From a checkpoint of a small mixture-of-experts model trained on Wikipedia: a sigmoid router, 326M tokens.
Below are experts of layer 2 (counted from 0) of a mixture-of-experts language model. Rows are named router (the router's row for the expert), gate (a neuron's input weights, with its number), up (a neuron's input weights, with its number) and show model dimensions 0-95. Each number is 200 + 30 x the weight over its row's rms, rounded and kept within 0 to 999.
Before each expert's rows: "comes after" lists some tokens at least twice as common just before its tokens as in all text; "mostly gets" lists some tokens that are sent to it at least half of the time. This comes from a sample of Wikipedia text that the model never trained on. Tokens count by the router's weight.

# expert 2
comes after: ")", ".", "3", "4", "5", "6"
mostly gets: " |", ";", ").", ");", "\".", " —;"
router,177,169,234,224,157,197,188,203,214,149,195,166,131,198,210,186,177,205,208,159,215,206,224,240,203,150,236,162,197,190,201,199,228,248,255,201,201,200,160,175,163,205,257,186,177,212,193,236,252,239,239,247,173,159,190,236,243,191,263,226,215,228,154,189,238,220,238,219,254,216,218,170,237,226,185,168,161,179,220,183,180,185,188,248,287,199,173,237,225,195,241,247,209,237,211,219
gate0,198,186,195,204,291,162,152,162,162,161,179,197,199,198,195,223,134,187,225,235,282,235,237,199,242,205,249,215,182,214,193,271,249,239,220,222,227,165,223,173,179,135,238,248,185,181,174,200,253,169,222,209,148,131,246,338,190,209,242,232,313,177,165,207,204,184,259,179,175,204,230,193,185,221,228,211,181,242,187,180,165,199,155,175,197,184,173,126,167,174,192,245,174,189,145,215
up0,207,243,195,218,246,177,177,252,181,213,181,216,216,168,200,236,189,182,171,183,241,216,186,203,208,152,249,218,170,272,180,213,169,238,213,265,203,209,152,190,183,173,178,259,196,157,146,235,188,170,214,217,178,150,207,272,191,204,174,190,211,183,200,186,255,181,210,223,165,254,241,169,203,194,176,193,163,213,222,206,176,242,151,144,210,222,200,136,187,228,194,204,153,218,189,244
gate1,272,206,200,237,189,206,227,184,170,191,190,207,228,186,224,150,168,215,179,226,191,173,212,198,220,241,184,127,193,213,178,205,197,188,194,195,171,143,173,186,241,211,187,188,211,188,155,127,195,232,235,186,181,211,175,170,177,202,138,227,204,155,150,196,181,228,228,119,195,231,262,206,215,168,161,171,184,160,193,214,144,191,216,213,265,214,171,222,219,233,202,185,203,215,209,211
up1,124,207,186,174,170,188,214,190,224,187,217,198,198,231,197,258,212,212,183,190,169,204,166,203,176,196,212,214,193,193,210,117,257,224,176,219,223,246,221,210,132,194,222,230,194,213,252,241,192,177,193,221,178,195,222,233,197,230,250,227,212,242,220,211,252,210,175,251,253,183,174,203,203,228,197,208,169,252,223,187,211,158,186,202,148,176,225,230,194,198,189,210,231,218,214,186
gate2,196,112,218,210,140,187,225,214,193,176,237,143,230,203,193,122,172,234,201,210,190,183,191,208,205,196,234,234,177,191,134,216,201,166,186,197,185,219,143,177,193,193,220,236,224,203,199,226,270,144,179,172,207,233,254,228,235,182,235,236,169,201,166,206,224,226,194,226,202,185,201,235,197,204,187,160,166,218,199,209,187,195,206,196,229,233,206,174,202,217,223,214,236,245,245,211
up2,214,165,169,166,164,202,200,178,197,207,170,167,217,192,181,205,186,197,154,194,196,264,227,178,173,182,230,204,188,239,168,138,212,183,167,169,212,196,184,185,227,228,223,222,214,165,215,194,238,235,207,186,242,165,235,186,170,204,198,194,219,201,225,209,229,212,170,233,196,155,180,257,153,156,175,182,153,200,219,218,185,233,307,176,201,237,185,120,168,221,189,203,169,223,191,191
gate3,197,229,150,249,201,233,163,215,206,266,219,187,205,141,164,232,180,239,234,201,200,168,160,188,204,210,211,205,211,170,171,124,191,203,195,204,255,210,228,262,199,207,181,218,219,232,137,186,191,198,187,186,183,235,222,177,162,238,163,201,219,209,201,265,210,216,188,203,232,193,168,228,191,229,185,144,128,191,188,167,140,226,187,214,182,192,236,249,233,257,221,223,218,136,252,238
up3,201,210,176,189,233,206,171,225,171,254,217,223,221,193,138,199,170,174,246,216,210,156,185,177,156,195,209,206,200,194,187,143,234,184,210,175,235,150,242,234,200,251,212,202,248,170,214,206,194,180,200,162,194,218,199,193,220,199,135,213,195,235,269,190,162,189,223,177,258,169,224,212,177,182,200,222,194,194,227,226,197,237,244,148,188,174,259,279,201,191,174,204,182,199,211,190
gate4,231,236,205,217,148,200,199,206,179,195,182,183,193,213,156,226,186,181,168,192,183,143,230,197,210,177,181,122,173,212,168,221,229,237,223,194,233,223,206,121,211,180,181,209,223,248,198,151,242,170,169,253,219,160,186,214,183,177,180,173,247,209,217,225,210,219,176,225,191,189,219,229,197,208,161,171,159,175,195,198,248,240,165,188,225,142,201,175,151,242,169,189,202,222,180,224
up4,179,163,176,205,225,216,186,194,219,189,206,213,252,189,219,196,215,226,253,202,181,244,215,197,192,221,218,265,218,163,226,185,175,152,185,184,140,189,188,263,169,233,230,184,196,172,197,221,195,228,228,142,182,262,215,181,203,233,216,257,151,190,151,181,220,199,232,178,203,225,201,190,197,188,184,249,224,211,227,193,126,156,241,208,166,253,188,212,247,166,216,215,197,180,209,180

# expert 6
comes after: "\n", ".", " known", ").", " However", " served"
mostly gets: "|", " that", " which", " where", " when", " who"
router,243,191,204,246,157,237,178,169,177,187,209,186,136,215,220,267,222,240,189,189,261,177,211,166,159,179,215,257,230,240,207,198,156,207,232,226,188,192,192,212,184,227,211,224,176,225,200,230,171,260,213,194,227,136,203,220,164,221,167,190,243,151,212,193,220,178,180,171,146,212,197,226,227,218,158,156,188,192,225,217,169,217,180,197,215,230,269,174,183,210,231,154,196,166,226,183
gate0,188,191,207,167,209,263,167,141,181,223,181,232,277,165,157,157,169,201,131,257,229,168,224,182,218,185,183,184,174,176,191,228,176,206,242,206,224,168,213,203,248,167,207,306,181,220,180,198,229,182,190,211,189,173,233,252,242,204,272,200,196,198,171,225,169,159,165,221,233,193,236,219,164,208,191,249,156,196,206,188,163,228,195,183,204,163,211,230,176,237,194,237,195,185,177,169
up0,225,225,196,193,217,176,216,204,179,225,231,211,173,225,202,201,191,187,237,212,112,208,224,240,213,241,215,185,186,202,217,182,226,193,137,176,219,219,246,214,183,270,169,102,229,156,189,179,185,201,211,187,231,237,181,182,176,183,218,180,194,247,168,165,265,257,178,217,196,180,288,199,178,204,226,207,280,202,209,232,198,187,208,203,152,218,210,180,196,169,136,160,194,146,208,140
gate1,212,189,182,215,220,227,166,215,179,180,178,139,167,215,170,216,190,227,184,239,205,203,192,169,133,142,183,180,194,223,213,216,206,160,198,239,194,228,213,199,131,159,204,216,198,203,269,214,207,278,264,175,172,208,192,166,211,238,259,170,178,214,187,195,243,183,176,171,195,195,181,196,191,244,191,223,198,259,176,207,180,192,217,182,191,234,235,155,193,203,155,182,190,279,218,222
up1,247,186,243,216,228,186,156,180,190,207,211,179,200,198,129,225,200,245,210,212,180,201,161,221,224,171,224,175,231,226,227,230,218,161,205,177,267,198,190,249,227,155,184,169,277,158,221,202,212,188,198,209,208,197,195,228,193,192,225,198,277,212,197,219,178,205,199,195,116,177,162,193,201,190,159,224,204,239,181,160,242,221,226,207,175,198,211,257,232,162,229,199,146,195,158,187
gate2,242,180,176,190,184,216,174,187,147,202,185,228,223,202,184,228,210,233,137,166,243,129,203,197,206,264,213,234,174,159,189,211,191,242,229,217,169,225,219,196,201,205,188,271,198,138,253,227,225,221,238,193,219,182,224,219,191,162,145,178,256,187,193,211,173,185,177,165,194,233,197,198,224,186,137,158,160,221,160,188,126,199,241,241,242,224,174,218,151,182,231,183,213,148,222,218
up2,137,216,219,166,231,198,220,201,253,201,213,182,201,202,180,219,193,175,242,265,163,213,212,202,162,186,171,200,184,202,246,187,185,173,204,203,233,149,200,246,244,195,220,204,208,200,175,199,148,183,165,180,175,186,200,175,214,207,186,220,140,209,231,215,194,206,232,208,193,155,225,206,176,200,223,201,240,221,237,206,260,184,150,176,152,210,213,183,235,224,185,249,203,210,194,146
gate3,168,112,219,240,172,187,180,188,198,191,208,201,179,253,141,194,233,204,159,217,180,176,262,220,182,133,149,185,197,175,179,212,165,262,230,168,253,181,216,220,189,197,216,226,197,204,166,145,265,252,188,226,213,202,252,203,205,168,200,216,162,205,245,152,209,210,219,179,197,212,163,232,208,173,161,155,141,193,205,181,235,256,234,178,230,145,210,193,202,164,229,195,203,174,157,204
up3,204,99,242,242,164,187,161,219,185,221,200,200,148,230,139,188,208,199,169,225,192,169,270,199,190,138,162,191,204,213,153,232,203,238,228,175,275,176,183,279,145,224,242,226,186,204,157,157,259,288,146,191,219,174,259,197,218,173,185,228,171,184,240,144,221,210,226,165,175,212,170,214,180,204,215,189,185,153,181,183,257,266,217,231,217,173,254,205,224,177,202,166,199,179,159,214
gate4,242,211,181,190,179,243,241,204,191,153,181,183,210,154,215,242,201,199,254,201,192,194,235,196,204,217,199,107,170,135,244,205,222,171,202,224,221,130,244,201,203,196,212,208,203,269,210,181,196,187,241,222,180,164,211,180,173,179,198,197,178,218,215,218,182,220,215,223,218,259,191,168,262,207,194,212,192,178,186,228,215,204,217,186,278,191,233,195,191,223,201,196,261,175,174,225
up4,243,205,178,191,176,211,192,179,211,165,138,156,218,159,234,243,170,187,238,223,203,236,212,190,227,190,208,127,198,152,245,221,224,149,185,250,183,153,224,230,198,193,201,197,207,239,158,230,191,183,200,241,184,146,201,211,164,168,184,195,161,251,168,239,195,202,237,202,192,276,203,180,236,232,176,228,171,170,189,247,227,210,186,183,236,225,178,160,184,245,181,221,267,154,175,181

# expert 11
comes after: " of", " the", " in", "'", " a", " with"
mostly gets: " the", " a", " The", "The", " an", " his"
router,184,179,190,196,186,200,183,125,207,146,162,161,180,232,175,199,212,259,173,194,238,205,251,205,161,185,206,205,256,205,188,175,220,178,148,191,226,191,143,277,172,176,149,211,222,215,216,178,277,195,167,213,191,262,208,191,191,207,216,203,185,163,211,179,190,194,141,169,166,243,190,194,240,172,228,184,194,211,177,196,257,124,167,209,215,191,172,211,215,199,246,166,209,187,203,240
gate0,150,154,147,206,219,269,264,267,186,176,187,179,198,171,171,249,217,200,207,234,212,275,251,179,177,169,206,213,198,177,161,205,217,184,190,182,148,182,227,143,224,227,222,217,222,208,246,170,245,274,194,211,194,183,215,192,225,217,188,136,233,155,203,194,251,212,111,188,190,221,203,134,214,237,218,214,191,185,186,208,136,218,205,199,167,223,228,191,157,227,195,140,213,238,170,187
up0,165,165,206,141,213,179,204,193,237,197,184,134,244,170,179,185,145,214,212,179,239,197,166,158,161,217,179,190,223,204,195,175,223,208,197,151,224,218,189,184,209,137,185,192,206,154,188,219,278,224,184,226,222,189,240,208,209,229,174,114,268,205,217,182,228,155,129,212,143,201,196,179,216,186,226,218,276,206,210,199,162,225,173,178,191,200,238,201,139,195,225,141,205,172,178,99
gate1,203,201,143,211,175,230,220,167,218,165,178,196,205,233,201,225,236,205,180,236,188,236,235,210,207,206,210,185,200,210,187,246,238,155,172,230,193,182,192,221,219,198,189,226,189,218,194,226,305,168,149,228,146,229,161,225,177,214,185,260,192,221,179,178,171,237,155,204,135,255,173,177,246,229,225,262,200,183,208,223,206,108,186,196,164,95,219,191,166,235,196,240,240,189,209,173
up1,191,197,230,177,184,236,164,187,237,221,198,161,214,214,204,159,189,209,233,177,207,203,208,210,154,187,192,192,223,192,196,135,204,218,192,179,222,215,206,241,209,190,197,206,257,234,194,150,267,191,170,171,247,233,198,137,166,203,314,204,195,198,234,199,243,178,179,194,227,219,182,206,142,162,232,143,205,189,184,184,201,236,226,207,225,200,182,213,243,157,211,225,234,174,172,240
gate2,200,203,204,147,221,196,152,196,161,190,198,207,190,204,155,231,216,263,170,155,264,97,199,256,196,235,200,198,218,191,222,231,158,208,214,230,223,171,214,226,215,189,246,267,227,219,169,230,255,229,197,209,206,183,163,176,193,202,183,190,169,204,188,153,192,178,227,253,128,175,282,225,178,208,203,237,204,138,194,221,191,207,168,254,221,180,183,194,254,210,201,182,224,135,169,253
up2,220,195,194,207,188,219,210,216,207,203,207,155,153,199,208,172,157,137,227,207,172,280,167,167,167,171,191,184,153,229,198,149,195,183,187,189,212,247,186,181,192,219,191,140,178,211,260,157,118,195,244,185,164,235,196,233,206,183,257,231,231,202,199,222,236,247,182,175,232,230,146,222,221,245,198,177,210,240,194,179,174,160,233,182,173,233,184,214,126,220,187,198,186,236,225,143
gate3,190,173,259,162,233,223,206,214,178,227,202,223,194,233,148,203,239,225,182,185,209,151,162,190,221,242,213,153,209,208,198,241,235,229,187,176,176,187,216,181,142,229,210,196,178,225,215,249,234,189,191,164,205,198,247,190,196,245,197,206,173,240,206,195,176,186,207,223,295,220,194,188,207,125,221,140,208,162,191,203,167,199,193,216,166,148,194,210,219,156,207,163,213,219,189,197
up3,212,191,192,173,208,187,168,211,129,249,200,217,181,249,145,174,200,200,159,209,202,174,174,183,217,211,216,211,192,203,186,255,246,199,200,188,214,198,223,218,170,259,200,213,205,232,221,227,208,190,185,131,208,245,211,174,206,211,282,202,179,212,183,192,186,167,176,232,260,179,138,206,250,189,185,168,216,113,197,223,180,192,167,218,181,170,149,163,222,167,202,210,199,214,209,210
gate4,264,201,235,197,229,222,167,251,141,193,175,206,214,193,164,198,205,195,171,201,235,170,143,248,217,183,208,133,168,164,194,238,151,186,195,159,166,203,229,231,158,270,267,213,225,217,231,159,193,170,202,162,197,207,162,176,192,217,250,187,224,196,203,166,209,207,209,164,197,249,180,181,160,193,249,239,224,210,134,196,226,215,200,163,282,191,195,130,223,192,209,204,218,247,170,246
up4,216,209,201,225,258,183,169,218,164,174,182,224,211,212,169,176,213,217,181,209,234,195,109,237,192,213,198,209,210,155,200,185,195,152,194,175,170,191,216,255,169,238,206,200,171,198,223,182,192,173,206,185,215,222,170,182,266,198,251,217,190,177,174,164,175,229,206,145,221,219,176,206,196,160,266,165,232,206,156,215,248,179,193,195,248,198,198,169,227,181,213,181,169,208,210,245